Weights of a small mixture-of-experts language model, trained from scratch on English Wikipedia.
Size: width 256, vocabulary 2048, 53.8M parameters.
Training: a variant of SOAP for the experts, 220M tokens, 3356 steps.
Below are experts of layer 6 (counted from 0) of a mixture-of-experts language model. Rows are named router (the router's row for the expert), down (a neuron's output weights, with its number) and show model dimensions 192-255. Each number is 200 + 20 x the weight over its row's rms, rounded and kept within 0 to 999.
After each expert's rows: a language model's description of what the expert responds to. This comes from a sample of Wikipedia text that the model never trained on.

# expert 31
router,213,202,209,178,188,200,188,187,172,193,154,176,200,177,226,212,189,182,192,213,197,204,204,179,203,191,224,221,193,191,212,202,206,212,199,169,163,204,227,227,179,239,195,170,222,157,159,164,182,169,177,212,225,186,203,189,206,197,186,173,203,188,161,219
down0,200,200,176,211,249,238,241,229,175,186,188,237,191,198,220,182,184,222,204,187,191,152,219,195,167,207,188,204,184,173,174,182,207,208,212,194,213,194,173,186,203,185,206,209,185,194,209,219,211,197,207,192,180,197,176,236,231,200,223,183,186,212,213,206
down1,207,192,191,204,199,199,188,239,217,209,204,208,222,210,203,217,187,210,185,226,219,210,200,196,167,197,192,215,223,189,179,174,221,218,208,207,194,196,257,186,216,206,170,195,231,191,199,205,205,207,201,193,224,207,190,227,206,198,200,187,189,163,202,205
down2,175,176,206,193,196,219,215,204,191,169,156,233,181,199,191,188,189,208,195,234,212,214,200,206,176,194,187,167,239,211,184,194,217,216,189,201,198,206,220,195,202,118,201,224,219,189,200,212,188,208,193,218,213,206,201,178,189,225,191,177,151,202,183,232
down3,227,236,202,177,194,171,216,178,219,218,219,193,216,190,193,179,202,192,199,240,204,180,200,167,182,176,226,187,197,196,195,171,203,180,193,191,191,211,220,239,169,233,198,196,179,195,221,222,181,201,201,234,220,197,188,173,216,219,170,244,181,131,188,146
down4,200,168,202,213,209,197,208,161,188,182,210,188,150,193,209,225,191,180,183,212,250,224,174,223,178,198,222,205,223,196,182,210,194,179,219,170,181,192,197,212,160,201,206,184,175,197,199,182,189,219,205,200,187,245,189,219,187,201,191,206,198,197,192,212
down5,212,239,207,187,193,175,179,176,219,204,200,202,179,214,176,205,181,201,181,223,205,169,197,218,202,181,202,246,176,206,191,211,213,193,209,180,213,231,211,248,187,204,224,198,192,202,200,196,195,194,201,237,189,180,232,165,175,244,182,210,218,187,212,190
down6,240,192,197,201,198,170,189,160,223,196,221,197,198,201,175,166,228,202,174,205,200,203,211,194,159,178,214,195,166,197,202,184,153,169,218,182,164,252,201,202,194,220,183,202,195,198,197,199,211,154,208,164,213,172,192,221,214,211,183,194,158,168,216,203
down7,219,246,192,236,232,191,175,211,194,199,206,211,224,221,205,180,207,172,168,175,193,206,214,166,216,229,200,229,174,241,193,189,198,206,192,203,148,221,176,228,203,172,191,201,220,222,194,176,180,221,197,198,251,198,211,204,195,189,181,205,212,190,223,185
down8,129,228,190,198,175,272,237,190,200,169,223,187,207,188,196,190,261,194,210,208,186,168,178,200,213,194,196,194,202,200,206,163,197,205,221,220,221,172,214,222,201,201,161,188,201,188,225,184,196,194,221,228,170,206,237,203,206,196,220,202,195,204,196,234
down9,231,188,177,137,221,182,171,208,194,189,194,207,187,217,203,172,204,227,239,175,209,201,203,188,161,183,156,238,204,164,194,185,174,196,198,183,203,209,168,184,201,212,144,194,155,200,184,208,177,204,207,205,203,191,207,190,203,204,201,192,201,213,181,179
down10,192,213,169,212,167,162,151,195,199,204,194,173,188,199,169,197,193,176,205,215,216,203,202,212,194,198,214,191,224,189,180,216,218,200,220,205,229,236,212,184,196,181,178,204,153,211,221,194,158,191,198,189,200,207,201,228,214,197,186,223,215,198,201,215
down11,204,207,191,235,196,163,216,192,236,198,198,176,212,194,231,229,192,227,214,187,189,216,174,224,229,223,175,188,164,233,139,189,159,201,191,203,201,192,216,185,195,191,179,225,224,208,237,196,222,197,193,155,182,210,192,203,177,163,196,214,193,201,234,222
down12,187,187,204,186,215,205,216,194,202,192,203,201,195,187,192,204,228,214,208,171,209,210,208,182,207,173,193,206,210,201,187,182,200,157,187,218,197,203,163,173,184,193,171,208,211,184,227,197,220,165,214,200,160,162,196,220,180,192,206,278,212,179,241,219
down13,180,181,211,230,206,217,218,198,146,165,193,174,224,194,182,206,181,198,208,205,201,215,209,224,195,154,158,192,146,173,169,217,198,203,189,201,213,181,193,206,190,197,189,187,171,194,180,181,217,227,226,196,204,232,190,203,200,169,176,181,189,188,218,202
down14,207,213,144,170,219,186,170,194,209,168,186,185,158,197,237,182,180,177,139,167,190,161,212,220,226,198,207,207,179,216,182,227,222,183,196,213,216,230,255,212,209,192,202,203,194,200,217,223,180,195,215,190,213,155,167,181,186,224,184,196,173,210,185,202
down15,201,222,219,177,196,149,223,173,167,224,219,185,189,218,229,219,201,213,177,154,237,183,218,211,196,197,207,190,184,205,184,187,199,199,216,191,200,194,176,193,197,208,206,197,212,206,228,191,176,219,198,229,206,219,168,190,216,197,207,203,230,192,198,202
What it handles: Line-initial hyphen bullets and table pipes starting a new row, plus markup like == headings and month names such as January.

# expert 33
router,219,225,196,178,177,173,164,180,178,220,191,211,159,190,206,240,172,173,183,186,202,188,182,211,195,182,198,233,202,234,208,187,226,186,191,190,180,213,144,196,178,188,197,170,223,217,197,207,223,200,173,205,220,195,192,223,163,228,184,170,175,181,189,217
down0,210,208,132,197,244,212,217,198,207,176,237,206,192,200,180,209,177,176,222,197,233,220,222,223,228,215,187,223,185,194,183,212,207,223,204,217,199,188,205,189,188,204,215,212,214,173,224,248,233,213,200,169,202,198,195,233,195,188,196,200,190,199,195,234
down1,209,238,198,196,248,204,210,215,220,207,192,203,213,176,190,192,188,199,186,174,206,192,176,200,182,215,185,185,211,224,169,166,181,191,236,212,195,163,234,183,217,196,204,203,234,177,183,228,226,226,221,214,199,211,192,217,207,183,219,244,198,206,196,208
down2,198,216,218,210,213,204,219,226,187,253,208,194,186,246,186,184,234,216,217,213,197,203,240,205,203,184,214,224,225,176,243,200,177,219,207,203,218,220,195,200,165,224,206,204,211,242,181,189,210,211,205,224,219,204,230,186,193,199,206,194,187,227,201,191
down3,196,223,199,205,225,203,198,185,216,173,189,187,198,220,171,218,198,190,220,186,217,179,219,168,182,217,188,167,193,198,197,207,202,205,232,210,195,234,155,203,187,212,228,186,205,215,222,175,172,173,185,207,177,192,217,188,230,199,189,158,201,206,203,178
down4,165,167,194,153,186,215,197,193,211,167,184,223,199,189,208,176,176,196,201,191,173,229,224,250,177,199,247,199,215,184,177,202,212,204,212,225,192,191,168,199,178,225,199,212,190,207,140,209,193,174,200,163,185,177,237,201,180,211,200,187,193,217,219,191
down5,209,211,171,195,192,210,158,167,214,224,215,185,214,214,178,249,165,235,210,222,171,225,207,193,195,220,177,181,222,178,206,183,208,178,188,200,184,223,180,212,179,191,219,208,203,216,205,179,199,178,199,160,193,177,179,160,191,202,182,168,195,210,212,195
down6,193,166,180,223,192,240,193,224,200,198,189,216,206,204,218,218,185,213,197,160,202,199,174,232,211,185,204,177,225,219,190,206,172,193,210,221,215,181,188,185,207,202,208,219,207,217,191,202,192,209,191,171,211,222,175,183,221,205,177,168,233,198,181,208
down7,215,176,201,203,163,221,189,178,192,205,197,224,181,220,193,197,185,191,197,207,203,190,218,170,177,167,199,193,201,218,186,173,239,187,209,177,179,196,223,177,212,209,177,205,184,191,194,246,208,217,195,187,195,220,184,176,173,227,204,204,209,183,200,195
down8,220,180,172,210,222,209,237,195,221,248,188,232,195,184,160,180,223,201,189,183,186,172,214,192,208,196,205,208,183,172,177,174,213,231,162,197,185,196,243,234,192,167,179,198,186,197,201,210,235,211,221,204,176,196,205,226,207,203,214,231,208,205,213,212
down9,169,188,201,199,166,198,191,224,191,170,210,191,201,220,221,189,204,193,195,204,187,194,191,187,210,174,195,179,181,207,204,217,208,207,222,223,154,211,207,183,204,184,222,200,182,174,210,200,193,169,183,188,182,228,208,175,195,223,226,190,210,220,170,206
down10,213,179,195,203,205,206,205,203,176,250,169,195,224,181,194,185,201,215,234,193,182,148,199,238,199,201,196,176,227,216,223,211,228,185,207,174,216,189,178,183,198,211,219,208,183,177,195,186,224,184,211,195,230,186,218,174,200,237,239,201,212,192,172,242
down11,220,193,223,187,213,187,213,214,159,235,205,203,201,208,193,189,165,215,229,222,161,186,170,251,194,189,239,197,171,171,208,185,184,186,188,184,216,197,195,173,200,190,195,228,210,213,162,207,197,212,209,234,184,198,166,222,219,214,191,171,195,250,188,154
down12,177,187,213,189,190,204,190,222,213,180,217,187,159,190,178,240,178,202,203,190,207,164,181,192,188,225,202,209,223,223,175,215,217,193,240,191,172,234,217,186,209,209,226,200,177,231,187,254,205,210,173,236,189,199,203,219,196,221,188,193,220,198,192,242
down13,232,202,230,190,172,192,187,201,219,195,229,222,175,206,238,155,189,180,188,192,205,204,156,168,192,193,215,223,210,201,201,192,226,226,167,231,247,229,178,180,182,230,193,184,187,168,216,185,207,222,230,165,205,199,177,200,189,184,210,158,223,199,207,235
down14,239,178,223,232,179,210,156,193,230,182,210,194,213,182,183,196,211,189,193,206,204,242,202,219,205,188,189,199,215,209,201,214,231,236,208,184,204,204,181,196,194,209,170,187,159,230,204,187,197,247,180,219,201,196,182,202,180,233,213,218,210,199,179,175
down15,167,198,162,218,177,196,202,239,203,165,176,221,185,195,155,201,189,200,201,185,194,201,214,208,224,211,222,180,222,183,179,203,192,217,211,177,195,216,189,180,186,187,229,196,187,185,159,186,203,190,217,211,212,177,192,210,161,190,215,193,219,200,196,217
What it handles: Middle pieces er, ur, in, ner inside words like perturbational, Metallurgy, sculptural, terrorism, coordinates; also coach, champion, brother.

# expert 63
router,261,235,204,201,204,170,184,163,201,176,189,169,215,186,240,214,174,159,184,184,215,166,188,222,166,168,228,213,211,187,174,191,233,217,209,187,200,202,216,208,172,200,190,189,223,205,207,210,195,189,196,208,237,203,201,204,181,188,208,214,213,201,170,216
down0,168,217,239,175,172,203,205,204,192,181,189,199,199,173,200,221,177,230,222,204,219,234,200,206,170,186,209,205,198,181,231,184,203,182,232,217,179,201,147,191,204,202,206,187,158,206,217,252,223,174,191,190,222,204,215,205,195,207,205,201,194,188,173,195
down1,145,215,207,173,215,199,206,198,198,202,225,231,203,211,192,190,230,224,183,217,200,219,186,214,216,195,183,166,167,196,200,231,157,182,188,161,157,215,193,221,154,211,188,188,225,201,170,227,155,166,211,170,213,220,193,220,157,191,171,196,204,224,191,203
down2,182,203,187,196,227,219,196,218,212,191,193,211,189,203,227,161,230,228,203,178,198,190,170,227,188,220,225,184,205,196,190,218,170,224,205,233,214,207,188,215,205,193,206,184,193,217,192,192,183,195,203,215,222,205,193,169,202,204,186,220,194,211,213,220
down3,170,181,196,208,250,225,235,208,198,190,186,217,191,212,204,204,189,196,160,158,211,214,208,194,208,212,205,209,188,178,209,243,206,150,191,236,156,188,149,175,182,210,213,237,183,191,208,238,226,193,212,184,149,209,197,204,221,194,166,192,188,199,233,208
down4,212,188,202,214,201,166,201,175,218,223,201,226,170,243,219,194,194,177,239,171,234,219,230,211,211,203,202,170,218,217,202,181,201,187,172,218,190,198,204,175,208,215,201,190,226,229,168,183,203,197,221,172,209,170,172,188,219,216,182,198,151,166,185,217
down5,174,187,217,194,189,221,193,193,219,191,196,224,190,219,205,183,219,212,202,193,156,183,205,184,229,197,201,196,229,174,211,212,160,218,211,195,219,205,204,220,196,155,208,194,183,186,186,213,217,223,198,201,241,186,197,228,216,202,238,201,204,214,192,203
down6,210,170,192,199,221,209,172,201,191,186,203,210,186,197,194,213,207,220,177,197,205,218,187,201,162,192,219,180,203,171,200,175,220,215,246,227,224,201,172,202,184,169,198,181,191,207,171,217,210,141,214,192,228,179,239,225,208,209,205,197,202,156,224,207
down7,187,220,232,181,178,227,175,182,228,178,182,177,209,209,216,202,225,213,211,209,177,229,190,209,200,203,190,189,185,155,214,195,224,197,190,204,217,204,189,190,182,264,196,196,219,202,194,179,208,170,234,192,197,201,214,199,187,191,196,226,221,205,218,202
down8,233,173,177,230,211,215,199,155,222,201,220,203,197,218,215,218,222,188,170,184,196,233,172,211,195,217,224,173,211,201,183,187,170,168,183,169,198,197,167,194,240,207,211,188,217,182,197,162,250,197,188,142,227,218,188,197,207,193,179,237,198,178,202,204
down9,189,220,186,179,183,205,188,213,210,239,204,194,189,216,236,198,214,172,202,241,207,182,237,197,169,205,186,214,214,189,189,197,211,184,209,181,173,211,183,181,186,220,192,195,239,250,210,207,175,208,202,202,181,192,154,209,202,190,220,186,201,207,183,183
down10,200,184,184,153,201,225,182,190,209,232,218,211,193,226,194,248,205,225,191,227,191,222,178,178,212,221,186,202,181,219,204,201,177,179,207,187,204,161,213,166,232,214,223,220,190,206,214,222,175,163,172,221,220,207,221,213,209,195,216,217,213,187,216,189
down11,172,186,184,203,199,165,219,201,235,173,197,185,210,225,201,183,227,199,238,192,188,206,159,179,181,258,184,215,194,184,213,190,196,214,202,147,190,193,229,166,216,175,180,208,222,204,208,229,163,187,193,193,208,222,225,188,224,153,197,229,176,210,181,184
down12,183,209,218,205,173,206,222,216,244,212,213,196,172,212,219,233,168,209,161,197,185,180,192,166,220,192,172,199,152,194,171,147,213,201,197,204,194,212,215,210,180,215,189,199,216,210,236,184,193,182,188,210,224,195,190,212,192,190,238,225,176,207,198,179
down13,234,191,193,204,201,208,218,167,155,179,241,184,155,201,217,215,230,217,206,239,220,215,195,191,208,195,184,198,223,221,218,215,201,172,250,192,209,205,212,179,152,210,248,185,190,182,197,201,193,182,185,220,205,235,184,204,188,214,175,191,218,171,229,177
down14,193,229,185,217,217,211,210,204,209,218,201,209,213,232,212,194,188,193,193,211,177,219,201,191,213,197,180,198,198,186,230,210,198,198,218,220,223,204,207,205,206,171,195,225,187,208,219,176,186,220,212,240,189,140,225,221,206,178,171,214,199,181,206,189
down15,182,205,238,229,228,204,219,243,240,203,202,192,212,186,195,186,168,168,188,203,217,206,213,212,167,214,200,187,203,189,190,236,173,190,199,233,211,185,215,205,188,202,199,223,193,213,193,204,195,211,192,207,198,150,181,207,220,183,186,205,202,225,188,174
What it handles: Opening parentheses after names before dates or notes, States and Company after United, and pieces like et in Beckett, Bullets, Baronet.

# expert 23
router,207,228,199,194,195,223,197,204,156,166,189,163,180,201,230,182,179,209,173,171,185,216,190,230,202,195,198,255,218,209,191,193,230,175,198,184,195,218,208,211,170,210,216,182,197,166,189,193,191,169,222,192,237,176,229,245,218,214,192,181,194,193,169,212
down0,189,186,201,196,196,220,206,252,185,187,193,232,193,196,222,197,204,195,188,203,172,165,202,203,208,221,135,189,190,166,229,196,186,186,205,211,185,217,160,193,247,195,204,236,138,174,194,187,156,228,203,213,209,196,180,233,216,169,232,227,203,233,226,187
down1,194,186,193,206,211,170,165,196,223,205,169,179,201,208,191,211,198,209,181,267,179,154,242,234,223,203,206,201,176,165,206,193,211,186,166,208,215,233,202,202,205,167,201,202,197,256,217,227,204,206,208,211,165,225,203,183,181,247,222,225,211,197,207,168
down2,194,165,218,196,213,237,175,236,156,244,190,219,187,213,171,212,201,192,213,202,149,225,202,210,217,201,217,221,199,205,191,221,229,222,208,179,230,218,196,197,221,164,200,222,163,171,196,215,180,218,185,194,170,178,196,205,201,176,208,206,183,228,205,189
down3,196,198,210,182,177,171,167,181,215,211,192,202,184,209,190,216,206,222,233,164,176,177,214,221,166,222,230,230,183,204,205,184,192,230,240,204,221,187,222,209,182,230,170,231,203,215,177,180,224,198,200,187,194,194,183,197,196,206,209,167,199,189,212,223
down4,210,221,212,219,179,208,196,192,202,150,233,197,193,240,195,237,199,210,180,235,184,191,199,208,165,176,199,167,182,225,219,233,185,187,220,219,174,183,209,181,195,217,192,188,238,180,232,220,183,192,183,241,237,202,177,215,181,206,226,165,205,252,191,192
down5,234,214,217,207,214,205,208,204,206,168,204,244,219,191,199,190,206,180,210,188,225,213,181,192,226,191,223,179,172,190,238,201,176,165,162,187,205,218,167,243,158,190,202,179,234,206,215,193,231,194,189,207,168,207,223,190,204,171,206,199,161,200,191,202
down6,186,208,196,213,169,198,189,243,207,207,207,163,176,213,177,222,195,210,198,222,162,188,183,196,190,201,211,224,202,167,216,202,198,226,197,193,157,170,212,161,179,195,202,195,214,213,213,173,198,207,177,203,234,197,200,191,195,209,208,190,185,218,213,245
down7,170,198,204,195,182,207,222,159,184,214,206,202,216,222,202,190,233,205,184,205,228,188,234,209,197,216,178,197,211,165,209,238,197,197,194,199,210,215,215,207,216,211,199,198,210,180,183,199,207,220,180,232,211,165,161,208,193,197,178,180,195,198,207,153
down8,196,195,206,139,194,166,182,209,173,181,221,193,215,235,173,219,216,211,212,189,194,189,212,176,168,200,166,220,222,186,197,209,236,161,228,217,172,185,216,215,182,210,188,185,206,202,236,216,248,211,212,212,204,202,175,200,237,227,209,218,183,189,222,187
down9,195,178,214,199,205,209,184,231,213,178,202,173,193,226,183,185,207,173,197,247,189,186,193,206,228,200,201,208,227,191,214,187,220,194,236,199,169,213,235,202,189,240,220,170,184,211,185,189,183,152,177,189,190,165,204,193,199,184,178,204,194,208,203,203
down10,255,222,197,200,208,239,200,209,183,173,190,243,200,167,231,181,194,159,220,201,215,195,195,179,195,175,239,194,197,208,211,211,174,183,178,185,219,191,207,181,187,253,197,238,177,186,219,208,209,179,226,204,206,227,181,212,210,217,171,191,198,200,202,200
down11,188,200,196,188,198,200,199,167,221,231,197,193,240,190,194,190,207,192,191,241,238,171,189,225,194,191,198,196,234,194,200,195,196,216,198,173,197,190,205,202,186,197,213,212,197,207,185,214,208,207,159,217,138,181,205,198,230,210,186,215,237,163,182,181
down12,189,194,206,151,208,165,235,228,229,185,167,186,194,206,184,203,218,155,199,232,189,228,187,224,234,179,208,197,158,206,184,184,212,214,187,191,200,208,228,235,214,176,204,203,191,194,215,186,228,201,189,172,216,177,242,192,192,189,218,156,208,219,174,216
down13,216,183,161,256,204,210,233,193,200,199,191,203,157,195,201,191,205,249,208,206,195,199,211,213,189,169,226,173,187,185,229,218,158,204,213,200,206,210,208,218,246,183,216,184,167,195,200,232,194,215,208,170,184,224,181,233,170,183,221,198,187,160,195,207
down14,199,203,193,227,147,227,216,178,177,178,209,168,237,232,174,182,211,200,183,192,187,174,209,155,193,194,225,202,194,202,193,190,162,180,212,204,200,202,203,207,179,193,222,178,197,210,204,186,177,175,163,217,168,187,197,220,204,219,249,196,203,259,213,217
down15,188,209,213,161,176,200,208,208,214,172,230,204,186,194,159,211,200,215,185,217,189,186,237,213,220,196,223,173,175,219,223,166,185,207,178,201,184,204,190,210,208,176,211,201,190,212,194,229,242,219,219,224,219,201,202,188,234,219,220,199,190,230,204,213
What it handles: Complementizers, relative pronouns and subject pronouns opening clauses, especially that after reporting verbs, such as ruled that, in which, who.

# expert 36
router,246,194,187,201,193,210,182,188,188,155,208,142,189,180,225,201,191,174,178,184,215,201,179,229,160,195,218,245,205,195,164,221,231,218,189,187,183,200,176,204,178,227,186,158,166,204,193,200,207,184,221,204,229,185,200,207,216,228,188,219,169,163,188,234
down0,213,203,218,175,197,194,216,244,201,212,226,181,227,226,200,219,174,193,174,209,196,181,228,237,194,186,243,193,199,225,226,180,221,193,170,180,185,232,204,187,200,203,184,205,183,185,221,231,193,199,228,189,181,154,219,210,175,221,184,190,192,220,197,180
down1,245,229,168,159,209,217,171,202,201,169,206,208,185,203,192,222,193,182,182,192,189,166,173,184,189,221,187,200,217,214,241,217,178,215,225,206,231,198,182,177,158,208,226,218,154,175,219,191,198,211,228,209,219,171,216,195,199,223,225,164,200,237,208,174
down2,199,211,194,220,196,191,200,180,218,186,187,172,197,197,184,195,200,222,185,227,198,201,202,228,210,177,201,179,211,210,219,208,223,194,193,184,207,194,187,173,181,215,182,177,200,161,152,199,192,248,217,178,180,215,219,181,193,239,215,217,209,200,228,229
down3,186,196,208,190,186,191,206,210,188,185,192,173,225,174,162,199,226,225,171,180,187,192,160,213,199,201,166,188,189,222,211,223,231,174,206,217,194,194,180,186,227,159,254,228,203,187,195,229,218,219,226,179,232,215,205,200,179,174,241,212,219,193,218,185
down4,205,217,233,215,195,203,225,223,189,207,214,194,177,223,237,188,176,224,209,181,210,184,167,195,201,203,165,195,200,186,191,198,178,203,142,207,205,194,197,189,231,175,217,208,202,201,208,193,196,208,235,208,196,229,223,226,220,203,186,193,230,193,209,195
down5,218,217,210,180,232,201,228,204,248,227,179,189,205,179,180,184,202,186,172,229,194,187,213,249,168,176,207,167,194,197,203,207,169,176,213,203,205,216,210,234,203,240,193,205,239,217,234,176,190,206,211,193,197,199,165,189,220,206,225,234,208,178,172,199
down6,209,187,224,192,226,208,192,203,209,205,201,221,190,170,221,189,193,220,193,177,205,171,198,199,215,198,205,211,176,200,209,201,197,211,187,216,238,205,186,226,225,200,197,184,232,197,198,199,204,183,197,234,217,208,213,232,193,242,165,168,217,214,191,206
down7,206,214,226,177,204,208,236,181,206,184,197,198,227,206,190,224,219,217,237,214,217,215,227,220,197,224,221,200,184,225,237,209,138,183,195,196,224,199,180,222,229,212,198,234,205,182,209,202,189,179,202,205,210,214,186,177,200,192,206,207,206,185,200,192
down8,212,228,182,191,209,211,195,177,200,162,176,180,182,201,205,195,194,216,209,176,195,208,229,225,187,180,196,188,212,193,202,187,214,206,206,188,210,228,195,191,184,194,187,213,201,202,188,208,173,206,208,172,206,186,200,170,212,183,248,219,211,208,178,204
down9,210,190,175,185,223,202,254,187,173,203,178,235,165,200,192,198,211,235,173,208,210,245,182,186,205,215,173,182,178,155,178,198,209,209,231,213,215,171,210,184,209,197,201,190,185,198,196,203,202,187,194,177,186,168,205,183,183,212,239,182,219,180,214,227
down10,207,195,198,205,190,262,200,245,166,174,223,198,197,213,205,211,210,230,200,162,215,179,215,191,195,192,207,192,198,187,189,215,213,203,210,200,193,190,195,199,221,202,233,213,200,192,190,158,204,181,175,204,195,202,191,187,195,188,222,206,176,181,229,205
down11,172,205,184,193,195,192,234,195,151,179,210,198,199,201,193,206,202,241,200,202,211,182,192,161,227,176,212,218,181,209,194,234,197,194,206,206,209,201,225,167,174,201,219,179,166,146,186,202,206,229,184,226,227,194,217,208,230,197,187,198,214,216,192,208
down12,184,230,200,185,161,163,182,219,184,210,216,179,218,190,162,171,176,189,211,193,232,215,197,182,179,201,230,211,230,183,221,200,197,206,168,172,210,197,223,157,215,205,242,225,213,197,213,201,211,196,164,200,178,197,237,216,210,205,190,219,212,208,173,209
down13,169,173,233,196,215,185,213,197,210,187,216,232,212,212,243,169,185,171,193,227,187,169,230,182,183,208,202,169,185,195,167,195,175,183,208,182,174,184,208,202,212,211,216,183,210,184,147,192,228,206,202,189,208,180,223,224,158,214,180,204,193,208,168,183
down14,184,233,199,187,210,166,214,203,171,214,224,192,225,215,218,210,186,204,196,193,215,208,183,215,197,177,222,195,179,202,179,202,221,166,216,195,212,191,215,220,167,217,214,195,212,156,202,217,198,189,198,189,167,183,225,173,213,190,185,187,191,182,175,196
down15,193,220,215,192,182,202,192,186,203,213,198,156,199,204,167,204,219,209,207,187,220,166,209,177,242,205,154,199,183,210,231,208,208,196,222,191,179,216,195,213,190,188,194,194,186,243,200,168,167,258,190,184,225,204,167,192,196,189,206,201,189,196,164,165
What it handles: The conjunction and, plus or, but, while, joining names or roles (producer and director), and noun-forming suffixes like ance, ity, ary.

# expert 18
router,226,189,192,197,211,180,192,166,158,202,178,197,210,210,208,223,192,201,195,166,228,220,198,233,189,180,230,218,206,198,198,207,211,210,191,203,201,202,228,216,151,203,163,162,219,171,178,221,192,168,198,202,212,186,201,200,193,212,185,190,210,195,189,225
down0,230,229,189,189,221,202,186,204,202,200,166,166,174,191,163,184,209,214,182,233,195,174,204,188,201,209,183,172,171,186,203,230,226,177,230,163,198,204,199,217,209,218,186,168,188,218,211,201,202,212,218,194,227,196,225,222,207,184,202,186,239,204,198,211
down1,231,194,184,183,179,209,201,181,193,207,213,209,179,188,168,200,219,203,203,206,188,225,241,208,199,216,208,194,209,232,226,191,216,194,171,183,187,172,231,212,240,197,204,180,176,212,196,202,187,202,231,162,245,212,197,195,188,206,212,202,182,217,199,213
down2,184,182,223,163,178,196,195,194,205,187,165,234,191,176,219,213,174,236,198,192,204,217,209,222,242,160,215,221,215,213,241,193,193,199,215,223,218,203,176,179,194,202,148,215,224,211,206,227,195,166,198,214,198,212,155,208,207,247,192,198,211,217,181,193
down3,202,169,178,200,218,229,173,210,224,188,231,168,204,196,197,166,211,227,214,180,179,171,211,229,229,188,231,179,195,180,218,221,181,198,195,218,185,210,185,218,172,212,162,194,191,227,207,215,208,234,194,201,202,179,157,218,183,223,177,190,187,243,223,197
down4,193,209,164,165,196,230,214,220,200,162,187,225,205,183,176,201,187,188,224,183,195,189,211,198,181,157,186,233,187,217,195,216,213,170,210,200,236,201,213,177,178,199,232,208,184,180,207,216,212,189,207,184,189,179,218,207,215,221,199,194,194,179,223,233
down5,192,183,203,166,196,203,232,199,223,172,215,163,152,208,172,213,197,183,226,180,177,196,177,191,174,199,205,217,222,199,218,216,199,218,226,182,201,194,207,196,213,239,201,206,216,175,184,224,187,214,181,190,227,162,232,189,190,216,180,228,205,143,195,215
down6,186,188,183,175,210,208,228,194,213,183,214,235,192,192,202,231,190,199,214,170,208,228,187,191,203,253,182,183,204,206,191,178,225,217,232,205,205,211,172,218,199,193,220,210,143,169,229,186,188,200,196,206,199,171,211,157,225,223,189,220,201,212,220,207
down7,188,173,192,212,178,195,182,184,183,170,212,202,217,206,206,227,195,191,236,191,205,196,172,177,215,215,216,171,219,197,198,189,205,205,182,213,185,201,201,197,187,205,194,219,187,224,216,167,184,159,215,210,175,251,207,216,171,188,184,183,210,168,189,221
down8,179,228,203,184,203,184,221,195,181,190,181,205,181,184,215,223,173,187,209,188,192,191,192,185,205,224,190,203,166,200,212,225,212,207,192,212,204,181,179,201,244,179,222,163,167,204,189,185,182,202,193,196,192,241,236,217,199,173,175,185,204,183,192,178
down9,187,182,189,201,204,191,206,197,177,204,178,213,151,222,192,186,199,176,197,174,190,165,187,182,210,181,197,219,194,159,219,169,231,201,205,225,230,199,170,219,200,172,222,198,174,208,189,190,206,220,237,207,251,208,206,196,216,193,204,246,237,194,196,193
down10,196,189,213,195,188,186,214,200,159,208,230,166,210,189,188,184,235,184,164,159,196,194,215,186,200,231,196,186,227,210,229,181,184,226,195,194,191,238,243,188,195,190,200,164,204,207,186,215,208,218,207,221,199,170,233,204,226,183,195,190,186,182,189,177
down11,240,202,153,169,220,205,212,192,224,215,184,200,189,179,190,166,233,212,172,198,169,162,226,200,192,153,231,201,238,210,212,215,161,202,227,217,239,178,169,225,203,224,201,185,217,195,213,186,203,204,175,215,217,211,168,221,216,165,209,154,212,227,212,207
down12,203,171,174,183,177,226,160,198,184,208,227,195,191,212,201,193,198,167,220,227,195,221,233,206,175,202,195,244,206,217,199,180,169,181,169,217,207,187,193,184,228,188,146,209,190,193,182,208,206,153,192,191,201,217,181,181,209,220,206,209,191,168,204,229
down13,181,201,186,184,181,202,208,222,226,192,195,208,178,217,193,190,177,212,187,198,160,195,191,190,173,197,201,226,203,183,195,196,200,174,216,159,169,159,186,197,187,188,209,204,180,215,242,260,212,207,225,180,231,182,214,217,182,204,161,236,210,202,187,206
down14,215,204,202,227,188,209,212,193,167,224,198,197,216,198,209,218,195,190,153,215,159,179,201,183,191,194,197,275,157,173,194,231,191,215,224,203,182,217,192,201,198,196,218,205,205,224,217,226,206,206,215,186,199,186,198,228,221,181,187,223,217,215,221,217
down15,195,175,171,216,218,202,222,178,218,159,215,216,190,178,199,182,185,184,214,173,232,192,167,228,198,211,167,220,186,220,219,172,213,194,215,208,222,188,213,189,171,201,166,221,190,186,211,232,173,212,181,170,227,183,212,218,205,239,204,203,220,175,186,239
What it handles: Final syllables of words and proper names, especially son in season and grandson, and endings like da, ka, wa (Uganda, Korea, Bavaria).